config.yaml
n_layer: 13
router_logit_norm: 1.5
norm: "layernorm"
beta2: 0.99
train_tokens: 252800000
steps: 7715
Below are experts of layer 7 (counted from 0) of a mixture-of-experts language model. Rows are named router (the router's row for the expert), up (a neuron's input weights, with its number), down (a neuron's output weights, with its number) and show model dimensions 0-159. Each number is 128 + 24 x the weight over its row's rms, rounded and kept within 0 to 255. Numbers have three digits each.
After each expert's rows: "comes after" lists some tokens at least twice as common just before its tokens as in all text; "mostly gets" lists some tokens that are sent to it at least half of the time. This comes from a sample of Wikipedia text that the model never trained on. Tokens count by the router's weight.

# expert 6
router:108115141137151172098151102142120175138207112130120135117134122091092100136150105110128107083134129134117115140098111103115108139087170134145090110101095137122104116109115153111140104116149128148109145131123149162097172135140095081141108134106181152133156127164142111120135108110135178121148123142174116164119122113137136177102098136137164122174122136152148123156100132111117047135111128142113128078157151156135090117112133162129111117110147134075123133112123104127154154120131129
up8:133124166142172134111123092177090115113161141116118090077086155127164128141136131112133165119111138091113140102135145137106155118119115142128136134140169113123155139125169131139121114148175111096115140104146126161150126101094132092130124101135130124130108151153095145125151090131106154135101143117134152063125146121160154088142149139144106132118096120132108139137119118158141138143120120133105060097096125153110160147164156075133181123109089143131109157143170105135147120133076188
down8:129126109117108126145085144120095077106108145108145165165088110128120124114127175145104161136154126092139174111109118154133161159145127159105135140131140153140137123151123112144099109142138126158141121143072171132120145110103136082144141089162168103081105098124107119126140130141139139148138169102108132146127168105165161121163143145143113155155127143095108139125135131106131143152108155130129131084091172108185133114137145095093132123130088098148087114138134093176090118093150095
up9:154125102100103134125129107117102107153160136174142127080143180124146145141161133111110122103143151130132130163121129145076106164148137131134162070143106136138132103109105163128121088130132137146123101115130154134051182149125120112100163143117133103143118175150117117139123109144143098128063123145094147074129098122145108139098131144154134115109101122138149135114148158141090109166164125134141114128112145133144146186112125155142157133175130168112089109136162090145125122126094139
down9:114145126114122139079168119134134153125121099114154131095145107079114134168150140103133081129083141177137116160109165125126103116097133100154169122110107111134124142148118121154117177123117166165146151123180125122110168117174118177086148119147112081121130150107157165148076124130137105113117173156119124126171125099107128143140148116155101130078101103094120116112167144146132122162111151127131134098157145131092147125131093140075110124144127118118148117120124128095111107126112179
up10:161110175153154108119107117164124138144154103162162123148038138162102151128103164165147125145104138159130147134125083094102120177138128104145110130133133150141116111118145108112098130139139096095092130132108144142124155114110103091137131126139084132155135198122103144145133106129111148085141101112135107094149130105080129152131150106168127122127097133128131150113127138142117160156166099122141082134113139145133084169109114123147125122132137117054155125134127157155135139125089151
down10:128115108149108135134149119108128159133124116116095128141183141110119118115102144156136165115135148130168138129064136119116108117151170139143123077170179115081128166142139128124110116101105142123174102125120137177110172126121143101112134163130148081138139135130156112163143103131107095116157143106154099114167068100136132106103117121122104097132141158114146140122093119141164125113129101074122168119148133140141086157119164137154123134107150120096074138138152160113095167147144091
up11:096132145109135120092149126118109100126121160163117114131151119141126145137149168093142137095124128114083092136126091136141167099103156140091130143096139134159135118107178144135073074118158135143128144117127169150102130114109072118140153135160129099130117153147159078094162147085146123112143150153103142125135081134101157164123159116144097119128131141096179121105085139131083154118169119131143096106131127123168124124119105092092071098111100100128114132151122104153115153126150127
down11:113137125100103113133108100152113123119106122153098136136129160138097182113087103137146134149106129132142139145091145149120138116121170136073125138131144129102139148114132127099148122127130121128122125141135101144152123090115124098145051136120153134168145121086086091127143174120136157144168179141145156139110128129119114150115150169166126164112107151151160026098087153108131121150125120137128121120115106130133099150125150150156093161160132136114113078075118126133147144126163131
comes after: " |", " (", "|", "\n\n", " \"", " as"
mostly gets: " MF", " DF", "In", "See", "On", " Robert"

# expert 3
router:083115135156129147120118127141179138121132073132123148148104121103103134116165119126169139155114150133108181158135115138139097078138126121115160178118148142122125163162116138138156150066109123118112143105130131110135156160149149098155103128118135160119124179106101131094118113166124127147161138126129096141153135108106142119109084132137105115153114130107168106103160177162103125112143116081112155115130165130136148104162142180113149125106183080093129107107156110107092106144115140
up4:139125118143118136113128069111117094125124114108158138132113141104167151133164135097138125149168158110137126107107131153109122092135136158119152148069117129088109141102151167097106106130128112118144120106121161134153128099123112132178154142104158151137152177103178102136115121117110115150099119138104141159150108106120149139140146105126121143155178155103100116108175151096089147164179152122128129067122132120143114122119127182133134144117088175063128109100163132115167146134121116
down4:107151125117121134118103132100139153119137139099137103142130126155133142145083073111092156161135130104094119133047156138153169161153148143136138100152141139133098115119153115119094146147145121124136098144127121175098123128125149160122125118140109129133132147136142092109093108111151175171177141109141130142130142160135177108126164112129075126092115129139176075165131123074155136108104136157167113102128141128095142153110127120106123155087112109136167089148084093141118117155127120
up5:142116133120111096142099124138128143127121090120131135110113157131167138189126148152114104135099118127134099133161148107185129153117082108098098085107113155129103101161090131111156131102145105125155116152102066123110151119148135118097183197132149144152118092132141101122146121098126163147138110104098161102122073091166161121133141119144130135113141107171114130110144082121096148161145146129102137111094175122152120130120131147168156143169104166146138111140147120157112126123114123
down5:133181166121129172106132160156131151117108124182135112083103116078125138094111103087165092127121129121119125131102156133145152102115146152161171124121157125140159130144161142122156113133131143104109069126122124099141089150175139140164109126143106161086132099110125134145131094136145123120136161164124171129135122115099119138143076133149159110117097116147159133114132125123084148099143093177128101084119097130107153119141117125098132117069132097181141090124158111138131139143140121
up6:125124160111089110137131121146126131150139065114160129178088122118153124151189176113103128088111112114136124129153136059117143134137134099135127130116116153126151132163125120097137090136082162108102112114108140131100125114119142116186136160122125125113117145131092112124145200116106144112155160110117105126115120122133132090152165126158150110124156152090105132159146113080116159192137125105103084119144135134108129166121113116135087136159153147152115104117146151113105139129141177
down6:131090147148160149254085099157132153147124086135124121105129114084107157118087087106148110149159141132114134119141126098137163094142082120120132120139138116126125131136127115124147141145152127132091143130110080144122135120121144111118108076136127137170120094109121159114097137154139108123122117128146105129118108155129131126132161146146131156107153145146109047114135127128134118118102133166134128118087143108115156127165090099151170089120128141113130153124106123115141172150146154
up7:104109127120107179119134098133131152143116133146149135135112167143139107140185117148138152139119136113074135165145089101120128105156158133082089106116124123146072144112099119078163119129135135092121179181130107079118145115144144114145146140148137138115126161155142108149118092112095159123107105139139135133159173146124140121171091180128112148153150116175123147127171126105121163165128139141113111105122171113093080164145121128087112101133125145108120129125141134115139154140150175
down7:102126142139105111132107187118173097141107142104132115075110167155132148107110131111151093133109137100067151120128149132118130108133184105136069110134131105121100083124162120085141103119132136102109167115138174114097162137161108114136129105130137098136162113126100141108107122156158133156146089159157126107155114139142138097155128172124092144131137137110131090134066118147119126120117174129110136129123171078126135098143161147106121155153158087155140145135110157129126135136155157
comes after: ".", "=", "\n\n", " (", " \"", ";"
mostly gets: "In", " app", " MF", " However", " DF", "On"

# expert 12
router:109107162126133156119085132066129136133165128142098130153118133111087122140111117117094125108150119098089167139159091114125093101100159086162149160095137136155148090134122112140093101141181143167132111113126133145128122147150135159136094124159110160136107089111112142139127109130136138161098063168166126130123136110127100120147121120129174101138116145144156102128206183143154107129137139101122126166163113129121128149118141136120122157132111100158110128130141156117177105164128110
up4:139117110114156121140120104129073115120150106152135112139123140120133142109196111114134153104145117075146146126144112122129153179111100118143153126115103128189114175160119148121084086118170125143080088122128133130146114093122093144127141131140150086143142185141149151128101080103129112081116130132070140152140147147109128139140144144113095140107151154177087153107159113150131149139143117149102106101132134129179124058116111144103131121108127145121150107126124144156152142125152112
down4:123147131139093118098114103107109143113100114135111087132171120131118132074145113119156087130127141087101129126102173118116116087168144092139121069160135139115150130123119134155078114157113126147125116141129113121134087168115103121176114141114119122130152123152102126135143217143151175147098159145119122165122162178124108137101091109128153142089146115180145114117114150164132164112117147163130136142122145143117108148146174161113106144098144111097117136145120110154158129131108094
up5:134133111103175133130111105158128151147142108167121105128147171105086102126156132106074144136144128146141136124123119113080132159153103118090130106135144154140093153159122113139171095124172143108118140096141093155121132109102150125145137162124134117153112137113149170165110117105126119167115148129096115154102078134134113132139121125125117127098130129171122135168144098122094134097087089155124110103120121101118084138152125075065115131155092132123157080133137184107185137151122142
down5:191130101146117107107115138090109080126102170143129158102124083109143116137121174104141116174122105093118129106105167171149131125123135126175123119138137119124135121140131133115111118113115112125123106118172109153157084147092177134089143135116160101120093134117135144091139137167122142115207165121152145114122118100081167104136107134130158136140121154163158142105122104130105141131117085159148133143145089147111158109085136116128111091154119134110104110157149120126122106149113185
up6:106150152131164120108142071138140112088109089131116128106123107153127158134157126104166134122144130158102169063116065171128146124105118137101104110118119121140110113092094138143114116146190142154129117144140123171126079125141127147129131131171087089156110171147130159153133091150112073149111128144136139176144106126129135118136135152121142148097122167129138152129187108130157146108134168144129100104101107147101095154158128106111136101131104119110144121176136139130136128102165122
down6:090149135147162149086108103123102144166108132162145152150122155153121100122124139156108095153110084109141115148153129162164124079115125138137183112122090131108171109131146180148144141103102111103154110131138071111094131116123123117125138176137146108107138076090154121133147165091099105159115114085175122151118140161099110150133134107123089119126123144149132105130094116133120136115168107103123125165124162091141105153157167131142166119146106118101157136126104094128091148139141157
up7:142118127093138126129133110102137135139104113114149126115124151157122108128148142146129106148164134135094111137166071126158140102133134106125146148114099156111157150160144121095147115150144092070152081083075116105104137087132148090139180154131107092125125127132177094130129125139123137136092087087126092130107122136115112126127127130131131152130122129130110146164166169085099180188113102120135112124086121103124165132117104117122157109160094157145167148128121147092181114116157111
down7:151133135158097121111122114127121091139144112111098181114116113167140130149098174134105142112130104118117127121132166084103131113098103073132154154133160098144120126118124135132126114121125104106168113127143111121068131133111124133161120146095120166151110103137163154162126120115104113141126120150115134120118121082131110076158122134136152097173145151142154182136138091185162112138130110157125121135119107151173104174115136098083103163147133140160115084121090128142187112142118176
comes after: " |", "|", "  ", " (", ";", " 0"
mostly gets: " (", "(", " [", " ·", "{", " The"

# expert 2
router:090123102122166160110116123157151137137160114113071165145159115153126115139145158114130114161118084138121149171070123141154114136088177121126092111120131101142144141146094110143141154113095157168122158127118105157142153099111131115134081117129124143142145096145109140094142109179118133112136143146128129121151153129142120155140166119144155111094142110136191085136103151113114090099158122107150167134162081160125159111127105087156154114147092095130090092141128106126116117156119144
up8:123149134107124092122117074163138158136126121141131085134191152139118068141132145116187107139109148127100137124132136150157147124121126122135140064132118121126110175153152130101149102106162107089091126170112130145145124074133130125135162134150130154146135127095179133079149134120130154132144203100148109145112088164134117145126138108056126110153108107127128162119117121133095138140168113098092132118136141136125147155131145155151130098118153151121147141176128116143132112101123136
down8:112186147163116106097120147111140150135115104088154126110090101118130080110166150149138130134131147156136116134128143103101182106095145109117082129097162107157133127153147132120106147094134128140129145136121111090154126102130110088084114120132123113145178147097082163087122132148134081095117137140144170111127122148130153122161066141145113134138178164163132104156122135162101119138114132088154150111190104120129148166121146126120147081129146104142097140153154114138137108130126131
up9:140104096148187136116102107163159133141132110151144127104115181144124155156138107128119102092188117162138099154149133136134138134112126078118126112122180140114123122174154161096146115091163120124123130154125108187108085081127070130163167170155136135095113097102110120165098110147120150133125127113140096121096126148106136126087093112120152142105110104136135134137069121122121135113180148115132112094170124142150142144128151131110119109130130173126118158132123144149166147144132131
down9:157105119142147066130077155138123126139129148119162157176167121118119116111090123121138133112075129106139155083111138135107136120112089154151146139179133113142130153117146163154100160144146103144089134174099110135123129123097139147138133133100158092170128092152147121134161137141102111140123132095109169145129123116103165146140118115133139152095131089135156057133141128101188091163099132150122138139089142112115144117174106132135153070135130119121138117098128082140113142115115130
up10:123152173135147130098150089124103103100131139156113086148167149089125130139139166117142141148125101099105158111153103145137151111120106158079136142130159150111120172129108140120137141095134113131135160139088139104091161173129125136145128110140117084127123161134175136121167168066125155150133130112157113087067145121118138134118096102115134125162132146141132123148108130125119124155134086143112065157138130144175100153108143086135116136132124138138149094112150100136162082102111175
down10:135104087112152149122109141133173111162076134101087125126105107120061122134140129124132145130129142139101167110152121185117129117161149123184148115120080133156147119151114130117154140124133078073118122167113135137131117125114137105155100129112158146149124094108123189126177161149139116111132127124132120144146114134105118135138152154105127098102146167142208125141082116160115136143120122095110113129144138132099128137116079073154169119114108129138119088139111155155122142096117139
up11:145106147157151137101140121142106166155114101116117102119101110136086202146175133149165160106134110141144107138116068098122125105132112173097139122104098124111145158102103126108135093162148093104096082088127156149132182157101100122133138137121157134177104160153141108153142157122151141136137138133136118106118118108125103158156156095135126124146159146148139137117128140106114119167159177164122097157120079116139129103114142120124149122112099127106097091113134096134166175118123125
down11:140187144114120136110129125132120182167128088100124154113147096144129130126113135137156093140102121134118125168125137117058135105118111146136106118137131130126148100116139138090095078116094103088090129128162147184167113120104117116125118130095158109141136105121143125151090117175154133126142142079100177159082141129164150109132151116131108127142144178098121092112146151146098087105117121153121165117077122146130099137164143130170111153167134112112122139153108167148145128126125146
comes after: " |", "=", "\n\n", "\n", "|", " ("
mostly gets: " South", " North", " app", " Ru", " K", " cl"

# expert 9
router:157135090092093106117110141097132116092121134131141120171123088153166130136167098083105103118127128146133149136134148104115124147137110101173116157126139129163120104149158118143098116141158125107111159100154102150128117122128098159107109169137111122162119142118128165148120091098133100112102112155137120108102114182114118126148140135167145097069158138091156140128181129133121131084121146104093095134124089132138128101126174138107122172138139138113128109117187150113166090112178164
up14:132125121075105091121153090148149122134136084167148124109135102190144116124118108114133113169111110103089099128151109115154140089086124158121099123104122140110112122142121145129185124107177140145109177119135121090121122135163137136131128156117134138119163185110112123141111071112134130117109137130132151108146099110158168094149147131142101133122094102137130154172143129139135147160135200153132106163158140101143135163122153103090115096168105132112096133115133117165144156094130107
down14:124111127104160146109123146096134160126154106148132144119128079116148111110099132172127106147155120095123157089106135135122180126143116171117154104117130128129171130113109130112175138064119128142118121120120134143114149119131193131182128122195123105120141096157123109122172122103080114155127096142139145149120118132086112111095147139157107154119130180114116098143115136127114095159087137139137124106129152107131163111080108130124112124102102112126127112185139108155196159133108109
up15:131137079150126089095133119094133083141098176175149150144162129145155168132131124120088132156138107104118095133146123112133099178159134156142111145106121126159134095135114143108114148117119128111100130151141135141154122132125103158115152166134138108128120150145114136156185078125092072139125107164123132165073135127116169087132124110109126135109117079114145135127110146078130153080125126134103139133082128131137109132138130112120136097200084146134125124151096078126132157107118139
down15:122176152107152110149128108142141155139097117075127119132126134117110108122143110147151146134125124111114116101162109098102153157155117126134116111099113110115108099139103103180153119140157107162157179161077162120106124156114097127097118135100118134129141124128082087093136144104120106129103144162124077143144158136161119148111103111133186116144100088143148135101086133133152134165187142146082102105167178167100153154147128137151131109127103155130118128127117136093161138150151101
up16:155117109121173150081103128101088090144103154116137136143118136142165179154099161102128142159156161091154075111089138127124138101120159118139122086114149110155157096142141169106100100136132123078135185133134179127136124090114147167092142144117115162077126113148165182145117151106129107129066122106150144105108131136151149142152137103157093159148122144083162134139147119135106133126128136131125126135121132113139172105144114137113096126101125125133124115103157151127151106125147111
down16:131105120130141169090118123160181178090137082096149144117120165130151143109124156108163166080107117130163086099134094103140140195148102135134143115136122098119122110150160129129114132108109141111177080176100138128128085121100169151109097132128115143092110136142149094171118116174102154145158107133146132151116141136124131130120100117126116157102110144110103116144124105117127118143112141140092099121179147124092132152120132158147156139139149119129141147119096091108113094114167170
up17:122116143124124158125116106109125130168127151156129137181157127129138144126137146127115161147133178118131150135164122064140149116106115133164067131099120130137147131129167121123121135182149069091115134117120117132131102153132088125118135099163118133143125140165154106174117097089132132106079102142115103109096154116112145098139126111090114107152125132105130141131166146144101131102103158106061128125122139102127134131149143062102073102123143168127119127125149101098163109140166164
down17:159126109109130099133152152148114131100139115125127142157116127140086172108141084123144058139151138135109118107150140146169130171150107107112096074144120130087143134121153141110109161154135110107106092127111125206151082154151129145104137136149108082119150097163137134127115164121140171101154115081131135132113088106127077139164140159098145119113136085101167125140095148131117141139187152106149125175111143112122139142148139097139120163117118137121107130116136088115129131111141122
comes after: "\n", ")", "-", "  ", " 0", " ="
mostly gets: " (", "″", "°", " •", " ·", "("

# expert 11
router:162129089104130106113136117137104163097180106142128138139107130137157162140122147115151044079109111179107149196121141124127142124093121078143140133139139145124100084139119117106159166133161099094135157106131108159143118106114141130144114147148128148160156104200150139098144132085132126116129134153103097094161107131111122127089146163110114110103131129100146109130149153126129111152139158133104118139152113119139107148103112084132152136138118141139091093117150160098123139125154168
up12:140126140099122093136155101180114115173112160112156109165120098164148137075092141083097117114119103146110123175144142132081141160098085116107141092125116148164117113150136150086178119155133143127139088136142152181126122113123097138110141135096134085149092162092154090117130111109135143133128150060130096122133139169068133128123136148142137119144102113127135135135156113156109135115139123165110101083125158115157132121143114118126127130136152113159136127142165106109082132123150135
down12:134163088191169138091093115085121102109150170163112167136118109128117125130142110119125118105088125131124112168139091159103125171157122129165143150100139134154135098133136142079127096121117118109147085123125123097148099133145112131125128135155127175138120092161119170124116156089089185122098113088130109149095093114121128129155110116103112165109146121123113135164127114124161075153129144128166165176141153116144108138059114127143132120118154124135152127126115127163130148113122150
up13:127104144126121198137147085151090141107126078104147126136108128153180144155132137109177147107116120118179121163126084141090103131100105177158117141117119146174134153099127149165125102142151138101130166099129161116112099112137107122093171094125094142159128133098097152154069110132172102098151129133125134120124133158138114149152165125105113152131104116124090146159134167109086127139101123159097098144101128114141128160160120133140093121113120146108103100123133118146149127162128133
down13:115157098128111126154132152066144129140117137092117126079095110164086119127134139117120111104141100138107131081148131135107131126124164092159147108110161105130102157132096154150147123101079112121147128181156105104164123121109105117123161085149146151125183115129156138125122213104097123146105146120099165170117172113120092138133126156161120170110114141131104127113117147130090110139146141146167103115122115150152136128118132116151128140114148157166144160109113144106098132123076148
up14:122201169141155093125145140130095113125097099115129145091100136088102123169114126117112081139127130121117110144140082128103116128117135115173101125135102160126139175123138111127118130139137132111123093159132114132089146131132144139152162161148144153126141161123186118154083141133103101116140138120126118139115119133127126118101107142146096111121079118147138132127168091127130106098140134148139071101065120113108124179161164170165176101146125122176143120129144183135122121093151131
down14:119142101155141139142123139104100130136072117135148150149167137129154102115116112167140147093132089156121074181155136119122104160154152109124129158146103099154120131126111093153158122136096141140125134125084085102121138132090154111136141147155107136176159109152134158095134127157099098076132107129098130124148139121101151130133104162145109103135156127106174150117147132131147159122174102098109084106121133152088116137125182122167118128174109124120086166117103133080123159100140107
up15:134123143119109109107168090147135111137151094135156084165139162168165110172134136148144133148113081118125125100141130133142113099114112092106157147138114213145072135153100141129151117143151141099105147151136082115103166103119137136101170118127127136144149175132113135119103143130161121152122123129101098121126137151141132158082127115136128096149085090124089143124182108163102108171146122104143104116141164136154088131120089123104149086148136133114106113104168119145122144111151122
down15:099145109170129165134132138138108132125120116136127134131160099164134107135121123101103144141135141081146130117114117103060161081091087110167130135119118190129121146147132152099162126136135116144133170114095124113103135108158149174110168138122114142130104128107067151160150111111136110133124148152147160080125120140101118083116106109096144143120121156133125115137154116151184112103114142147146124113095086127132125146139094153141111139073107147123074140149128149134175139092124183
comes after: "\n", " |", "|", " (", ")", ";"
mostly gets: " (", " a", " an", " \"", "\n", "("

# expert 5
router:115101149125166166121134129160125192169163106164123136145097121106090140142162151130151159095127130113137107123125105112109080119116111125124121128139093118118119170174119189106141135091131152106115133127133120154113172182098104069178134147115164137125110150120120080154131146150115137137179158087064141152125147110106105152094109113189121118136162125139160128143108097121107110159118106129142134132108133118123133124133136147109135105102155139122124096118142097156120158126140119
up4:141107141137180117122094176167126155178129086123138148120123112125123136131122142110091171156144095169132126150128169115152135118152156116147084117110087128129134110170187140141132134155111116059090099137168139145132120124131103110122133111144144148107103129090129129117122131161099096105127139124089126135122141164118139112125175090169179125135166111085163125138118109095110153152127096129055093158161131113103131112148137115130126122159143157120143125121131103144110158115114143
down4:135154152179090138181135143118107144119150120174140108143105114133135127105117113120150088109129144143093112102121108143143114131115109143118127111141139117120166149123107140141108088086119120138101175118148183156100092123120121113160071103135162154137113152114164133174197130125160123153177105112125103137124076139107092114110149147102137121134089104111152099125140169132090093139146117138135135118130130113155116143151151092117155101123139135142181161144119082131142120141082093
up5:126150089108171128127144143177143135128101109126142112107134117151114133127136143100122172133133099147085144100121046120088144138143128121142095132104132131106139141145168202080116138137114126168092148113147148157152100108104123168166148123125130118128136154188143089120131128149179141063151152093106099157111122120131121145138154136157119160111126117108110123133126110152130112098141118089089137131079148172141160115098132140090119130141117129175106126148123108118148127137123115
down5:082137094126121099131133134091075104156131138137157172113101106136099160113110096145150173151133144124146162167098142138122155099137121130116130127163107078153128125151121103098145097180159119172146131136144133132131144163114131140161155144141137134155128112112125147040119092149140104110130109133175128129120105144137129170154106137099110132084166135136129081182096127115131140125092174128134117122124117123111120125145098158164136071137118150136131121138110148109104091097125111
up6:138134144135132118120160147105046124149126108153146144127100102129116124167163160134162111105153139117107119110140138106125141113126107159126125117122136173170146139101139142130129118110143135085105130112105114143122147136123105094144144149135149170082106148146169096158134135074074156120110142099139132134134095116130131062162146125144145100108122114162154119097124105103111133129117133165156149126154123181161127166144115085074129085155140134082115116119097139149133157113144182
down6:123104156121086151086154146131107110116143114104110085141168142151097120125113135130122188117089111141141135117107144160127152144079116123143134162157178137113171127110131085131106135108135121150136106087119116114128096141130141149131164170111064110075153131100129127142170116141099143131132165110087158153114119081106126142106163139139131122167138126159080193108165140147108172097118128104147102164135131141131153135149141127078160138119124113135138127119115114092112157127136134
up7:082150164154119149106150079169158133136130123102108149170124142158105132150173159135092100141134181099104178124112118150093113088126143139133132151092095122152122131139155155119132105142165131122110156116139103138095138113118107129139142172117122121149113122147142098094108101138099136148106139112175118132154112145148112206131124123084139122125156150125129136083143090157141148140175124112094147119111138146161121077137142139091101121167126158100091136112146114118128119144176135
down7:101135102153152134098089119145136128144137128087147147150134167112155146108108104150086095158116151135130156145093119182151143154124207115118115154148119130134133113170100088091108145135101117143139099153126135163119116089081146111126128106105148117135155096142144152164105105128110145155095136163136147160155113106121132114141133136116132123130130110165130049147122088112110104116120134160161169181162131136149099141138129130129118129128119125133098130113071136137115078111129082
comes after: "=", ".", "\n\n", "\n", " (", " \""
mostly gets: "In", "On", "See", " According", " app", " %"

# expert 10
router:078115169098125133120069162122121125122156131140087132129143105122157114111111144115146189139147110060098167122108132135123133114134151169144143147077147119150135125122099093137123155130091184164119162104127140163112132130128098141118075105155168175125112105115132156111148139145162133122145068179163113091145114123106125128137117124091138106133140151116111108142118128114111110089129164108120183158131135154139154137102144147126151164111150100117101110111129133131104092141120131
up14:121145176106171119110137118133094072115112088149145104140117139097094126164102165115126126133146128124193157102167133090162164145115114109102104121110143165088121137166143139143129098151117156106138127160156161160143128093163160123090194113121178126102103143091142154124133110128112144139165136120169072092125139137125105138117128096119082149125142131138141144154128091119092107091106107140097125117141140146135135120126094112160117097112128135140126126156154157114127110126122089
down14:134112135140125105131106181132125119108102106106143104156124126116139105115109123140150124109121110112129103117151112117147157134099151132184111141127141161106150068137125118151123084105141146135148110149129114140158071091156143152091153141132177110149135139090108129083113150144108108118136153129096158148162105155149109152128111088133137124108154138099183135127146103129122119121130098115098072092179171138124148103106179141167148133134129151091125150081156093123138140118166185
up15:147150117120139100143142123156122119141137105104145115139115118175111144115112135161124136130144127140102082167119132149161146166088119069104164079134112128092122170137122157087135103068120085118100126144113132149133099115126140131125146143086132090110137126146141115118165128111125157132138149096108102151115138114104126139101177126158102128141089110159100162126123145091125111169113110095124112099104170115131156137125099098185171104130075158092139127159122149070117143140125146
down15:136167120118109122085096170145146115086093154113146112088148085168145139074120105116144140100146124130121103132142053169116157157107171161155170142107165122135120148111125102115170147127135160121095153144139128128142119089123146123142109165098113163109103134143127162130149166156082098125123111137135104190146118127123137149144073128122105121110125149096116104089169135156116124122128117119107135118106129144130146138131147136129131136117113118109124125140164152132080184104097156
up16:127138157109137117123151096158097129116165107161094149144161098141082146119127198114144124155171095137110103138099153098106155172125126131159126100150117134127172151081137116139111114118154077099120100134100131126134135110181105124165153123143097128125119136091149138124114124132124144136112141128181111164143129095153107127119142109135136125091157143113117160114197123138110152087151130135097127142117121108160149126124125081111159127146151101120100117156175130153142142197112109
down16:131101145158118118168106126133141147153130143125109136094100085137143140154145120153124149125146138129164128086113120155145121148105120132117131092124123087138137173097157126095157118092072144140158105171125164127131106107093118092142105134130124103136117116116143136126133119194146163119083147103159170099123128126113085058151134174112124134102149108157152066121149149139120129126162113118141119128115134102142186130132125152134111154064158129142106131101082158149132135119094129
up17:145135126143136100094142140108104096168083109157169112135136126127118144142155184118105115104124153142122132122140164117141149099112101121117151134100100149136150176078135130161090139141190120138088134131136146152118128102102114128165135121164155145116103144189120144101142117092082137132122145134123092132134108093161139150120123130081075153164160096143119130141104104092087169123174127115097102113113138150178105112117130097119139123130120080131144081152111123118111114138114150
down17:098123130128138147122130145165108112099071141117099146113113099140133116207095161150122073108150105077139147137117179154122142145122146133160124154113122122109148106143123074143136150120131146126164128128120164146135105090163131120124134142114163137120155088118117084128133137079124107195101133139084077142132157139152075152142114152115121135121162149141114145100117110112146141124166136149149130114124119172115111140078163145108160125093145084129134141133114116114089137134126142
comes after: " |", "-", "|", "  ", ";", " 0"
mostly gets: " JPL", " politician", " non", "  ", " MPC", "|"